{
  "hidden_size": 192,
  "n_experts": 16,
  "experts_per_token": 2,
  "d_expert": 128,
  "d_shared_expert": 128,
  "hidden_act": "swiglu",
  "moe_layers": [0, 1, 2, 3, 4, 5, 6, 7, 8],
  "router_score": "sigmoid",
  "normalize_top_k": false,
  "routed_scale": 1.0,
  "balance_loss": 0.00465,
  "router_bias": true,
  "init_std_router": 0.00647,
  "tie_word_embeddings": true
}
Below are experts of layer 6 (counted from 0) of a mixture-of-experts language model. Rows are named router (the router's row for the expert), gate (a neuron's input weights, with its number), up (a neuron's input weights, with its number) and show model dimensions 0-191. Each number is 50 + 12 x the weight over its row's rms, rounded and kept within 0 to 99.
After each expert's rows: "gets" lists some tokens that make up at least twice as much of what it gets as of all text. This comes from a sample of Wikipedia text that the model never trained on. Tokens count by the router's weight.

# expert 14
router:56 86 48 47 48 56 56 31 56 37 41 51 56 53 38 72 58 59 54 32 57 57 54 47 52 34 51 52 44 62 54 64 57 45 62 39 49 62 26 71 53 77 61 53 57 59 66 61 46 00 26 49 64 51 22 45 41 39 28 56 47 56 41 34 47 49 47 43 37 50 34 62 54 44 51 49 59 46 38 44 60 48 55 59 66 60 53 65 69 52 39 60 40 63 28 38 25 39 57 32 63 41 71 36 56 49 51 43 51 51 41 71 56 43 57 69 44 47 57 25 48 38 61 47 36 56 45 49 58 52 30 43 53 41 52 47 31 37 68 57 55 51 42 60 29 41 60 51 54 50 35 56 58 24 48 55 57 67 57 59 49 38 59 59 20 34 49 75 58 48 50 56 48 46 66 47 39 57 57 62 61 55 48 25 51 46 61 53 40 48 52 62
gate12:48 63 43 45 45 46 77 49 52 62 31 26 64 59 67 50 27 82 52 50 34 39 55 48 49 47 52 48 46 59 39 60 63 55 60 50 34 83 38 42 56 42 62 32 60 41 46 56 58 56 37 65 55 58 84 51 43 63 28 54 51 53 71 45 54 28 76 59 65 63 63 56 45 41 43 35 58 32 49 27 44 56 50 53 58 44 35 63 76 57 35 68 46 65 42 59 42 37 49 65 48 36 56 57 37 43 68 33 53 34 45 48 45 39 59 38 52 60 54 46 59 50 36 53 34 53 72 55 62 44 61 50 31 24 66 47 39 44 41 47 33 56 51 45 28 61 31 48 50 47 41 53 34 59 59 48 49 55 53 52 37 49 41 46 44 56 36 37 62 66 47 39 46 40 64 66 47 76 70 44 61 46 50 44 62 65 64 44 73 56 53 36
up12:44 56 71 52 53 55 26 37 51 47 35 38 58 55 39 58 52 43 51 57 66 40 62 44 53 56 65 42 51 67 48 53 29 34 46 60 68 69 68 49 62 48 46 57 57 46 48 37 39 44 48 37 39 53 46 68 37 50 42 45 46 47 59 42 43 59 20 50 62 55 28 71 46 45 41 58 42 63 48 68 64 63 43 27 58 49 43 40 29 28 46 81 49 40 64 34 43 44 64 42 58 40 33 58 79 68 49 53 50 49 44 57 55 67 63 64 46 44 47 50 43 58 44 50 64 43 18 37 34 45 49 42 43 46 36 51 43 55 42 54 53 44 66 76 55 52 56 52 56 58 65 40 78 38 63 55 56 42 44 20 58 57 48 65 39 53 62 60 54 40 67 33 47 44 33 44 50 52 44 70 70 65 57 30 31 46 43 82 24 55 34 51
gate13:49 63 61 30 56 36 46 47 37 62 63 27 29 39 56 51 32 65 44 48 23 60 51 64 54 53 47 61 50 71 37 59 58 53 47 47 55 45 38 37 88 34 49 48 32 41 71 67 49 12 33 69 57 45 60 56 44 35 65 36 52 43 63 48 55 38 52 65 81 46 34 59 57 38 56 68 50 57 58 38 52 51 57 53 75 48 60 53 62 51 64 60 59 47 30 46 61 61 42 37 66 65 34 49 52 49 47 48 44 45 40 68 35 59 48 52 32 45 38 47 62 72 81 57 66 30 43 44 56 36 56 35 45 56 63 59 38 53 33 41 50 31 47 49 36 32 55 72 59 58 33 51 47 30 35 50 56 43 55 41 41 40 55 66 45 63 68 37 65 50 52 58 62 27 51 48 41 53 55 53 50 46 57 47 42 54 51 29 44 53 52 43
up13:51 67 68 45 71 89 50 28 64 57 50 59 55 46 36 58 44 64 53 62 30 28 34 57 47 50 43 45 69 58 39 55 58 60 60 45 24 42 44 73 62 39 58 54 60 22 49 51 58 60 46 68 45 68 23 48 74 49 42 59 53 25 48 31 49 66 70 49 57 56 45 49 32 46 33 48 55 41 51 47 33 61 62 56 42 44 47 44 58 43 65 55 58 49 55 55 49 78 30 65 43 60 43 56 60 44 47 25 60 49 50 49 50 63 53 53 33 58 69 39 49 73 70 51 45 59 67 56 51 43 45 51 35 61 65 40 47 41 62 44 58 43 45 35 30 47 60 57 64 49 34 33 41 52 70 53 60 58 27 62 63 51 49 30 33 57 67 39 54 48 30 59 43 43 47 19 61 47 49 51 57 38 50 58 61 44 43 32 48 65 41 48
gets: " |", "|", "-", ":", ";", "="

# expert 7
router:59 54 70 55 34 49 41 37 52 76 74 35 41 36 46 64 59 51 48 60 46 47 47 48 66 66 55 59 59 46 43 44 36 51 62 51 66 50 58 21 55 50 60 46 64 47 63 38 57 48 34 81 48 62 30 40 43 47 46 52 76 41 42 55 54 40 51 37 51 45 65 44 38 47 59 31 49 51 48 44 46 59 77 53 68 63 47 33 44 45 74 54 49 69 48 44 42 45 59 44 36 56 43 62 39 55 64 38 41 41 66 61 50 53 52 39 55 32 54 45 25 41 34 50 55 60 37 43 36 63 30 52 64 47 27 61 47 41 48 34 53 51 55 31 64 30 47 29 42 73 39 68 33 41 58 51 39 45 21 46 42 65 33 62 37 56 47 50 47 70 56 59 34 50 24 55 56 86 59 49 37 51 47 55 68 66 34 63 64 50 39 52
gate5:43 48 56 62 42 54 63 25 45 39 33 56 54 49 60 67 59 45 56 39 42 47 41 29 38 39 46 68 40 32 42 28 58 68 42 62 59 46 54 42 55 56 53 42 51 52 46 55 54 25 25 41 44 43 51 46 50 42 36 36 50 31 67 51 72 53 61 71 55 51 71 28 55 39 47 50 39 66 44 57 51 55 60 59 37 48 51 45 58 46 53 68 42 38 39 46 34 38 37 50 29 52 47 90 28 63 38 28 64 55 50 41 30 49 29 59 62 37 39 61 54 34 53 69 59 67 35 65 43 50 45 60 47 63 36 61 55 58 47 56 52 02 63 42 45 54 45 53 62 68 52 51 58 49 43 63 59 38 55 48 39 69 48 31 48 39 52 51 43 62 59 72 66 41 58 48 46 41 27 35 56 43 54 43 65 54 55 49 60 42 79 50
up5:22 60 37 52 50 60 51 59 46 60 50 36 61 61 50 40 40 35 35 56 30 56 25 75 67 57 70 63 65 55 34 56 51 51 66 53 35 53 65 51 60 74 74 55 63 29 70 59 32 64 65 52 60 44 36 47 32 46 45 63 63 68 36 60 44 65 51 45 51 40 56 42 55 64 45 48 66 53 40 31 62 50 54 64 79 60 62 46 74 48 47 30 59 57 40 44 65 44 43 50 51 36 47 55 44 53 76 66 45 37 45 60 49 35 46 51 41 57 60 37 67 65 29 37 44 38 42 57 40 56 52 43 34 35 66 47 43 39 38 60 45 60 52 48 32 47 61 71 47 56 48 49 45 63 35 39 30 55 58 52 42 77 31 31 64 53 62 58 81 45 41 42 29 65 40 45 39 48 56 52 42 46 69 55 41 60 56 56 63 53 54 49
gate6:60 48 52 36 32 48 64 29 30 50 51 40 44 57 65 43 48 63 40 72 35 42 69 67 37 39 35 47 66 31 47 53 50 54 43 48 59 52 47 45 51 39 68 65 64 73 38 47 40 41 51 54 48 44 73 76 54 59 55 57 56 32 66 47 59 53 62 29 39 50 65 45 53 26 42 59 50 60 42 48 37 61 56 57 63 44 45 49 30 45 73 61 51 49 42 58 72 50 52 66 43 38 32 70 45 77 51 62 36 51 49 25 60 46 38 56 74 59 33 39 41 36 53 64 58 49 55 57 45 83 48 59 33 54 44 51 57 60 23 43 42 66 69 49 48 41 45 57 43 63 54 54 25 45 49 53 55 48 37 58 50 37 52 56 39 42 42 60 46 68 53 54 30 49 23 61 38 42 49 73 61 42 30 57 41 50 53 77 62 64 42 55
up6:45 50 45 44 66 51 57 66 44 48 55 50 60 53 53 46 68 51 52 56 41 54 41 63 48 53 52 56 54 57 66 36 64 73 33 60 45 64 35 54 32 33 54 44 80 36 52 36 52 51 48 40 49 56 60 54 57 42 59 26 34 33 50 29 38 49 62 71 14 34 45 37 57 42 57 46 70 40 54 67 60 55 55 52 29 45 50 50 59 47 63 43 57 28 39 61 36 51 69 74 37 71 34 56 46 48 56 62 34 61 65 50 54 34 60 51 70 49 51 68 52 58 76 48 54 47 32 68 48 46 43 39 59 30 60 29 18 60 48 60 58 48 37 63 30 45 67 46 51 35 46 56 57 37 51 57 29 59 49 57 45 46 45 50 21 30 42 57 30 37 55 40 49 58 36 64 55 62 66 60 54 44 34 36 40 76 41 40 60 55 60 38
gets: " ", " B", " D", " T", " K", " S"

# expert 5
router:62 61 38 50 29 43 46 22 47 52 50 25 59 44 39 47 39 62 45 42 72 40 57 56 39 80 53 59 36 36 50 50 65 59 61 44 55 34 64 28 57 52 33 45 58 41 57 43 45 69 36 56 38 50 65 53 74 48 42 63 39 64 40 47 39 46 43 50 53 59 57 70 49 49 45 58 70 42 57 45 62 49 41 40 69 48 53 58 51 62 55 29 40 54 83 39 47 47 41 31 79 45 30 61 64 51 41 35 66 41 54 65 45 54 58 57 46 58 45 51 50 57 60 51 41 45 49 68 54 48 50 26 42 60 59 50 57 64 60 51 66 43 59 38 59 48 74 75 35 55 72 46 53 50 46 56 15 60 42 53 47 44 49 19 53 60 57 28 27 52 63 40 58 65 39 72 54 48 40 58 41 48 46 25 24 54 53 39 44 50 51 56
gate5:46 49 60 45 54 33 50 61 57 51 50 50 39 55 59 47 39 57 33 65 39 30 63 54 62 48 78 61 86 51 49 30 52 36 39 25 36 52 49 33 30 24 42 72 57 62 91 65 64 52 43 34 55 51 49 41 58 70 44 52 37 63 40 52 41 17 44 60 49 50 77 70 60 43 54 55 53 41 52 52 62 40 49 51 49 41 57 60 56 66 34 52 33 44 54 43 50 54 31 32 60 38 44 44 41 57 42 41 43 48 62 57 35 51 47 64 36 60 34 33 51 51 68 29 62 59 40 53 54 48 48 52 65 57 61 72 45 69 39 33 60 46 45 38 50 56 52 61 38 39 58 46 42 40 49 63 53 58 55 52 37 40 48 35 58 64 46 47 38 52 50 15 22 42 45 36 59 64 73 53 65 62 60 63 53 57 50 51 53 44 33 49
up5:63 54 42 44 58 55 37 51 34 57 47 62 30 46 45 44 65 61 48 60 69 58 34 65 49 45 55 42 38 48 27 57 58 48 25 38 38 61 44 49 64 54 60 45 56 54 02 33 51 52 62 35 49 55 64 48 42 45 60 58 59 55 66 55 67 65 53 52 36 36 37 46 71 28 51 44 54 51 53 55 46 43 48 32 63 49 52 64 41 44 34 59 45 59 42 35 62 36 63 73 54 68 37 57 63 56 51 45 33 36 45 57 53 29 65 30 63 50 49 46 27 44 35 41 45 55 42 32 60 28 45 52 48 73 41 39 67 75 41 43 42 46 34 52 68 55 49 36 54 27 56 50 33 54 40 54 39 30 40 53 56 69 58 35 70 44 66 55 41 46 33 61 48 36 55 61 23 43 30 49 33 50 67 65 61 63 34 56 44 46 44 60
gate6:26 54 52 32 51 34 52 54 44 68 44 59 48 62 56 57 52 53 40 67 55 29 59 75 38 50 69 56 56 50 46 58 60 51 60 57 49 71 51 35 55 30 41 30 59 55 29 44 47 64 53 41 54 30 33 59 52 49 43 41 51 43 61 45 38 35 50 26 50 62 49 55 47 60 61 46 56 69 50 52 39 58 64 59 72 42 54 57 30 67 48 56 49 74 41 32 47 60 51 58 71 50 52 46 65 59 31 61 61 34 53 73 36 50 33 40 54 12 57 43 51 41 55 36 42 57 65 59 41 39 67 45 51 44 70 43 46 24 57 59 56 41 91 60 49 53 41 31 42 50 50 34 40 48 35 78 64 53 33 59 59 38 51 36 37 48 40 44 57 51 42 70 52 47 71 61 56 50 63 48 56 63 64 38 42 52 43 44 79 49 65 43
up6:51 22 60 46 48 60 51 45 65 47 59 40 58 51 51 47 47 53 35 47 72 38 69 67 57 56 63 25 47 56 36 58 57 53 51 35 59 55 69 59 42 59 57 57 59 46 47 39 48 56 77 24 59 49 52 40 66 52 54 53 41 62 48 48 67 31 49 49 57 59 49 50 48 44 68 50 55 41 41 44 43 45 60 41 56 48 44 57 64 47 23 66 49 47 51 79 39 61 60 29 33 36 47 55 77 45 67 58 52 36 65 56 55 37 43 46 67 72 43 27 40 52 45 57 36 33 45 51 66 41 64 41 58 45 45 43 69 31 61 37 39 49 44 49 66 40 33 29 43 53 36 34 26 46 54 45 33 42 72 43 51 18 45 62 54 55 58 56 58 42 69 57 43 61 46 62 51 67 65 51 74 34 53 34 63 66 45 70 57 70 68 72
gets: " of", " in", " to", " for", " on", " by"

# expert 9
router:35 48 58 54 65 30 64 48 35 63 51 56 41 54 49 54 62 40 69 47 61 39 66 61 52 21 56 52 45 56 58 50 65 27 51 43 56 70 58 55 73 15 46 85 36 47 51 39 47 80 62 37 47 37 78 58 66 55 37 43 52 51 54 60 43 49 52 38 43 38 75 37 50 36 46 69 47 52 38 61 38 53 62 46 54 47 50 59 53 26 57 71 51 34 36 61 63 30 40 66 35 53 62 53 52 50 71 52 56 38 36 48 51 33 59 29 51 39 38 50 73 52 55 65 49 53 63 51 41 53 66 76 44 50 59 42 55 47 38 32 28 49 48 63 54 46 42 46 30 43 47 55 47 41 44 63 56 50 44 46 57 49 40 27 45 56 46 41 50 47 66 62 44 50 38 24 55 21 30 56 46 58 60 72 41 56 45 45 34 49 65 50
gate5:46 49 47 77 49 31 49 51 42 69 42 51 32 47 41 52 62 47 54 33 49 51 22 64 51 40 63 56 49 48 64 43 40 52 43 39 34 68 66 43 81 59 52 54 39 36 46 49 55 46 48 40 54 34 66 51 65 54 52 60 39 53 49 51 50 68 64 63 59 24 44 46 37 56 63 53 44 44 49 48 53 54 57 46 48 59 51 48 54 40 35 57 49 50 33 57 63 52 41 40 45 59 40 48 66 47 50 40 66 42 24 73 54 66 36 33 48 60 40 69 34 46 78 81 55 66 54 63 39 72 52 82 27 38 58 27 39 48 60 74 55 55 49 30 39 37 59 61 60 64 62 33 54 51 45 68 50 51 64 65 43 37 45 58 30 53 61 47 60 40 64 56 20 50 53 31 30 47 62 62 49 59 52 71 52 54 56 51 47 74 42 61
up5:57 56 46 55 44 36 35 52 39 43 58 52 59 56 65 56 70 50 56 49 67 43 43 48 47 52 54 46 48 73 52 29 26 41 67 62 48 55 47 52 56 54 73 34 33 51 53 47 42 60 44 23 41 62 61 50 55 59 52 59 41 69 69 62 57 39 45 32 50 42 43 42 57 41 60 79 58 46 53 55 74 58 67 42 62 66 34 53 60 59 41 38 46 57 29 49 48 42 69 56 49 54 48 30 31 74 33 47 47 62 29 70 32 38 35 53 56 61 61 55 47 53 39 67 38 69 61 62 37 65 66 46 40 41 58 56 13 20 45 51 33 73 47 54 33 40 65 47 51 62 48 39 41 49 40 51 63 21 54 38 49 74 53 67 57 46 54 43 57 62 38 51 51 54 54 36 46 63 65 34 57 42 48 61 32 32 57 50 32 53 33 47
gate6:47 40 63 64 50 54 44 44 55 61 55 74 36 56 41 48 44 65 42 41 60 48 35 41 57 59 39 59 58 59 46 34 47 43 55 59 32 41 56 69 53 60 40 53 34 39 45 44 26 54 65 29 52 71 61 53 42 47 38 63 60 41 40 51 38 36 45 57 46 31 41 50 61 39 57 43 51 40 53 46 66 65 28 40 51 46 52 33 69 37 52 41 56 52 29 79 47 75 57 47 56 37 62 33 58 48 59 52 32 50 53 62 32 60 45 34 55 77 40 49 56 47 58 58 64 62 65 57 68 44 80 50 42 52 66 30 53 62 63 27 28 20 33 51 45 33 22 58 42 41 58 58 47 56 34 76 49 42 61 70 51 43 49 48 57 44 63 31 60 61 42 64 47 51 46 46 36 39 35 53 64 31 60 42 52 78 63 57 43 62 39 36
up6:59 63 47 28 34 53 42 68 51 66 60 49 50 44 41 34 39 47 75 30 48 33 44 57 47 57 49 61 59 54 65 44 56 44 26 68 68 42 56 54 82 57 45 38 47 56 61 57 46 52 43 46 54 63 40 54 44 38 39 62 45 44 65 56 53 44 36 50 40 48 57 60 71 73 44 51 41 47 35 67 57 52 59 71 61 56 39 52 50 61 54 46 36 42 60 21 23 39 46 37 63 59 42 32 46 20 55 56 52 37 51 73 47 60 42 46 32 55 30 55 42 58 33 51 40 48 41 34 41 61 90 52 54 59 55 44 56 44 49 49 50 67 48 59 38 44 62 42 61 65 53 51 55 44 31 52 52 35 51 23 47 74 51 71 67 53 54 45 32 51 54 67 43 47 56 54 36 41 25 47 49 34 65 33 43 26 31 55 47 30 58 62
gets: " the", "\n", " a", " The", ".", "The"

# expert 8
router:38 20 26 63 39 71 46 65 63 49 48 51 44 64 77 30 37 52 51 46 34 61 53 79 79 74 39 38 59 46 44 59 37 59 48 61 54 58 69 55 36 46 64 35 69 43 31 49 55 44 43 75 42 55 62 34 58 56 48 57 45 32 54 52 46 35 35 75 61 43 58 23 41 57 46 43 52 62 67 32 40 47 22 35 36 56 53 33 41 44 32 52 47 63 60 46 37 58 50 63 33 39 42 35 33 53 58 81 43 55 47 45 49 55 44 75 41 49 52 61 64 44 54 52 31 54 51 47 50 51 68 63 49 52 51 39 60 71 38 48 74 60 45 56 52 38 51 37 62 36 39 36 53 48 52 53 50 57 57 58 47 46 43 50 55 44 42 42 54 64 56 38 63 66 48 75 36 37 38 40 42 48 34 62 35 64 51 51 67 54 45 48
gate12:35 53 42 71 64 66 58 58 56 50 37 47 45 52 39 30 42 60 49 61 43 33 55 50 62 39 51 64 51 31 34 40 60 55 44 59 54 53 43 54 57 50 51 50 50 21 43 15 66 50 66 46 29 62 52 63 53 61 48 45 27 33 56 54 61 42 46 71 46 29 51 63 55 50 31 45 33 58 68 56 44 51 42 33 29 52 65 49 66 68 42 68 48 56 54 62 53 42 59 59 63 49 28 42 68 60 61 62 41 57 48 32 55 41 43 63 64 61 53 65 30 33 64 36 57 49 68 68 65 60 59 60 44 45 46 57 64 62 63 59 65 72 49 41 47 59 61 48 46 35 49 25 49 66 31 63 62 57 68 56 28 57 52 63 31 33 39 57 56 53 49 39 22 44 26 64 66 39 44 39 34 44 51 58 41 50 37 63 34 59 40 54
up12:56 64 55 51 60 71 54 49 43 50 56 52 68 56 45 49 43 39 36 61 29 55 52 54 73 38 35 24 39 25 56 42 72 59 48 45 57 58 51 53 61 34 44 58 51 45 53 27 69 33 40 44 39 41 37 64 45 62 64 56 28 49 56 34 37 66 69 59 35 32 66 67 43 63 46 46 64 48 84 68 45 52 54 29 52 42 62 47 49 76 54 78 44 54 38 47 58 39 49 70 50 47 32 48 61 66 44 39 55 63 32 55 74 41 42 53 67 42 48 77 40 29 50 46 52 23 54 52 50 54 45 60 64 53 44 37 76 66 55 46 63 51 73 37 52 57 64 60 50 39 37 41 49 62 59 30 75 50 45 66 38 53 29 37 33 40 54 47 57 56 57 46 47 50 57 54 48 45 36 42 58 56 53 61 44 39 29 58 48 47 49 53
gate13:43 30 35 70 61 47 50 60 50 30 51 24 42 57 71 39 54 50 70 51 56 24 52 42 72 58 69 75 64 40 32 52 30 51 47 24 52 58 43 61 44 63 88 47 42 21 51 58 57 53 44 66 55 45 61 55 41 53 43 56 45 40 48 62 54 32 50 61 51 41 47 60 47 70 31 39 31 59 54 29 34 56 43 54 44 53 34 47 39 34 43 70 20 53 54 50 57 50 51 71 53 48 49 52 24 40 42 49 48 77 49 46 40 48 35 52 30 62 53 54 50 49 56 41 56 34 38 53 45 56 54 47 35 54 56 72 39 57 41 67 68 47 56 62 47 31 51 46 76 56 44 40 51 64 56 59 78 70 65 57 47 52 37 50 42 58 61 58 58 50 41 56 51 60 58 52 26 56 41 59 58 73 53 43 60 44 57 37 33 44 59 46
up13:61 52 51 54 54 48 48 63 47 51 43 35 53 49 30 41 46 52 57 43 59 57 42 42 57 33 60 40 64 52 71 58 54 27 53 60 53 57 55 39 50 44 28 46 66 69 54 37 38 55 63 57 48 57 43 53 54 44 34 69 64 57 69 53 61 58 67 58 50 62 41 42 31 50 57 52 56 39 73 33 29 55 65 40 63 63 53 39 38 64 67 60 44 67 52 44 52 35 38 15 33 66 53 49 61 47 50 58 64 41 46 38 66 42 53 50 87 54 51 42 68 31 56 55 26 59 55 61 74 56 55 51 26 60 33 33 58 61 38 46 43 61 55 59 67 57 54 38 65 49 48 48 64 35 41 36 42 52 60 61 45 40 34 46 63 69 33 24 55 63 51 45 44 58 37 66 51 33 61 61 58 09 44 50 49 57 25 59 41 43 64 56
gets: "\n", ".", " (", "-", "==", "–"

# expert 0
router:47 41 60 49 54 45 42 39 60 43 67 56 52 37 22 34 38 54 45 76 41 69 58 43 50 76 43 57 31 46 52 79 33 39 45 72 39 42 30 51 47 38 51 46 40 62 41 54 43 31 49 35 49 68 41 56 43 44 84 29 52 54 23 57 61 70 59 46 37 42 40 51 57 53 46 50 37 30 38 37 48 50 27 60 16 60 58 72 59 49 65 49 55 45 54 60 50 69 56 51 25 42 57 56 71 60 61 69 38 73 33 39 55 46 44 57 58 66 57 48 32 65 36 56 40 67 53 43 43 47 63 67 55 46 46 53 61 55 42 59 63 54 46 39 47 45 61 54 46 39 45 29 45 62 55 37 52 53 43 43 44 43 31 68 54 49 35 46 48 30 27 61 47 21 46 43 52 53 63 67 53 38 56 47 54 53 61 59 66 51 60 57
gate35:47 46 41 52 62 47 45 59 48 64 51 51 60 43 48 44 42 67 60 51 61 53 46 71 36 56 45 53 47 29 53 52 29 55 59 52 39 57 36 53 33 55 41 82 55 63 58 57 60 40 54 61 42 30 55 47 39 49 62 48 28 51 71 24 53 56 52 69 41 41 51 74 59 49 49 42 53 50 54 61 62 48 37 47 41 62 69 63 48 47 41 39 50 29 38 32 50 52 49 58 32 44 49 31 64 57 40 55 48 55 40 59 72 58 41 28 50 31 73 53 44 61 50 41 59 68 43 16 50 54 68 77 48 48 53 29 62 49 47 36 73 50 71 53 72 46 66 48 64 37 58 39 56 37 36 51 53 68 63 53 44 30 32 68 56 46 36 53 66 26 80 37 58 44 28 55 42 40 40 41 53 50 62 62 50 43 76 54 55 64 59 66
up35:52 44 61 35 54 46 53 64 48 53 49 54 44 51 50 54 39 50 41 47 58 68 63 65 48 30 35 42 52 62 38 46 61 52 38 75 44 62 74 05 49 58 60 20 51 50 58 39 42 58 42 49 59 57 49 84 57 37 43 59 62 43 51 49 43 36 66 57 38 49 53 44 50 43 58 39 47 43 51 47 29 69 31 41 52 53 66 39 50 40 74 63 50 52 73 65 65 24 25 58 63 78 58 63 56 36 53 55 46 51 47 45 40 49 53 53 18 48 24 35 49 42 63 46 47 42 42 43 42 27 42 26 51 29 45 57 61 75 54 49 31 64 41 55 46 46 53 40 45 43 36 53 52 67 25 58 64 49 59 49 66 68 54 48 49 36 57 33 46 42 47 64 43 34 48 53 56 54 57 40 51 53 47 23 53 46 46 48 44 49 71 62
gate36:66 52 43 36 37 49 56 57 41 54 37 31 55 34 53 53 49 45 34 38 67 45 37 41 52 64 47 47 53 57 50 53 58 31 47 35 57 58 52 50 63 57 54 72 39 51 37 70 67 34 49 56 61 47 37 41 36 45 37 37 56 47 37 54 47 58 61 52 54 44 78 60 45 40 33 30 49 52 46 61 51 51 58 35 43 35 58 47 65 59 53 63 46 48 66 60 31 58 71 55 39 42 53 47 19 60 40 35 54 44 37 54 47 43 55 41 83 24 60 42 50 38 71 48 53 33 58 28 53 37 43 69 42 54 49 65 66 75 42 47 63 83 53 51 56 67 64 65 44 57 58 43 43 53 36 64 63 58 84 29 32 27 28 68 49 47 35 27 50 57 48 60 62 53 56 62 63 56 36 63 42 46 30 59 46 37 47 44 51 51 68 55
up36:50 62 38 57 36 70 44 28 50 34 69 40 15 56 54 47 38 33 58 57 56 22 48 54 41 49 33 65 64 37 31 64 49 54 29 56 25 60 52 39 67 46 54 56 61 41 57 36 23 74 74 44 57 42 64 56 64 52 41 50 51 45 55 55 59 53 29 46 54 49 65 51 68 36 62 65 46 45 27 54 58 65 45 38 45 40 69 54 50 45 42 45 70 66 47 57 35 45 53 39 44 37 43 39 43 59 48 43 31 60 48 46 42 44 40 44 54 42 53 49 29 38 38 62 54 57 66 78 42 48 54 45 58 54 34 45 31 52 55 47 67 65 80 52 60 69 43 46 35 43 77 33 60 55 43 60 50 50 26 47 65 51 49 39 69 59 23 49 50 41 58 66 43 45 35 42 54 51 40 67 71 46 50 52 57 51 58 49 51 52 57 29
gets: " was", " is", " as", " were", "ed", " are"

# expert 1
router:30 50 49 46 34 67 62 63 43 33 57 68 58 50 52 66 59 36 53 48 50 48 38 30 21 29 35 39 64 60 38 45 31 76 31 30 32 28 45 67 21 59 59 36 36 44 49 38 57 54 64 58 55 56 59 38 43 55 72 39 57 47 58 49 42 35 59 52 64 54 46 63 42 40 75 57 50 57 65 62 52 66 54 64 52 51 47 43 57 64 50 42 56 61 64 45 56 39 63 52 62 40 35 50 30 57 39 33 29 50 67 50 45 64 52 46 44 46 68 44 49 63 43 50 72 57 46 41 66 43 50 31 53 54 46 72 54 37 41 58 36 39 61 61 55 65 43 39 61 41 46 82 46 68 44 45 61 36 40 25 36 58 62 33 68 50 57 51 68 61 57 58 58 55 73 38 46 73 41 35 44 55 55 49 65 31 47 54 45 65 43 49
gate5:58 73 35 61 37 42 43 42 32 43 36 49 55 37 41 49 49 46 44 58 29 42 30 70 45 38 57 48 64 49 55 42 44 21 55 39 55 40 60 57 48 30 52 43 62 76 37 41 72 65 50 21 56 42 50 54 68 56 62 31 54 47 56 41 45 34 61 53 62 49 55 59 47 24 44 73 55 51 64 37 54 50 50 40 35 56 62 48 31 43 46 49 34 65 59 48 42 58 40 62 57 63 49 65 42 47 51 50 46 50 49 10 55 45 57 47 38 42 36 58 53 50 47 66 42 48 56 20 50 52 66 48 40 38 33 50 29 35 53 40 52 45 81 44 53 36 41 47 42 47 65 68 49 71 68 53 65 42 31 50 54 62 47 48 59 58 62 50 73 39 50 47 56 60 54 39 30 56 51 40 39 71 53 65 76 35 65 74 29 60 50 52
up5:73 55 32 43 56 75 49 47 48 59 56 54 60 49 56 47 60 72 49 46 55 37 51 45 54 53 75 48 56 58 57 32 37 55 70 45 28 71 35 64 65 56 52 58 36 61 56 22 50 45 75 39 34 30 51 61 40 52 47 72 51 49 67 34 18 43 51 44 47 68 61 74 36 58 62 47 46 47 57 50 55 61 59 49 56 43 33 37 38 57 31 41 42 67 40 50 35 30 48 50 62 42 01 55 54 53 47 62 34 35 44 34 50 47 66 47 49 43 75 52 64 49 45 56 44 66 64 45 52 59 71 54 46 60 30 67 64 39 48 55 49 34 68 44 45 66 54 50 29 48 54 54 41 42 50 55 56 41 63 57 57 63 49 64 48 47 46 33 54 50 43 50 50 48 53 65 33 49 55 51 20 30 32 47 40 52 46 65 56 38 36 55
gate6:56 62 39 64 53 35 36 67 40 53 53 46 67 47 45 66 60 54 43 47 41 59 50 57 22 48 39 39 72 49 75 09 39 30 50 47 44 54 49 46 38 43 56 66 46 50 64 37 43 70 41 44 52 52 64 60 32 68 65 33 70 35 64 61 57 46 50 20 75 43 58 54 59 40 35 65 38 62 42 52 44 56 54 63 55 31 53 16 37 63 66 60 51 41 38 51 64 39 43 28 50 61 57 40 27 46 44 32 51 37 62 33 55 49 58 56 48 52 44 50 56 31 40 33 45 47 51 48 62 40 60 43 57 46 40 59 57 36 59 44 30 57 61 59 74 70 39 55 54 54 52 54 48 46 50 59 58 69 44 51 50 40 42 50 59 63 62 59 61 24 47 69 32 47 70 49 59 72 60 35 51 58 36 44 43 51 37 43 55 57 72 47
up6:43 61 74 65 48 45 58 37 53 58 65 56 51 60 21 35 47 52 33 44 43 49 61 37 37 55 37 60 54 37 48 43 46 52 35 22 49 60 36 51 45 37 49 42 33 62 49 58 53 81 39 53 46 48 39 56 43 49 44 45 73 63 57 67 57 45 74 30 80 51 56 46 38 46 56 49 40 66 47 36 38 50 50 61 54 39 43 51 68 49 47 47 46 28 33 27 65 53 55 34 40 56 48 45 38 36 30 54 70 49 45 47 67 61 51 30 68 28 38 54 55 67 48 52 37 43 59 38 57 47 59 63 68 44 42 39 58 36 57 60 58 48 62 50 59 31 56 52 52 27 25 74 47 54 63 50 45 65 53 39 57 66 45 66 69 53 49 65 55 46 38 41 47 36 23 47 54 24 42 76 61 62 41 47 59 27 58 59 37 47 69 42
gets: ",", " and", ")", " that", " he", "\""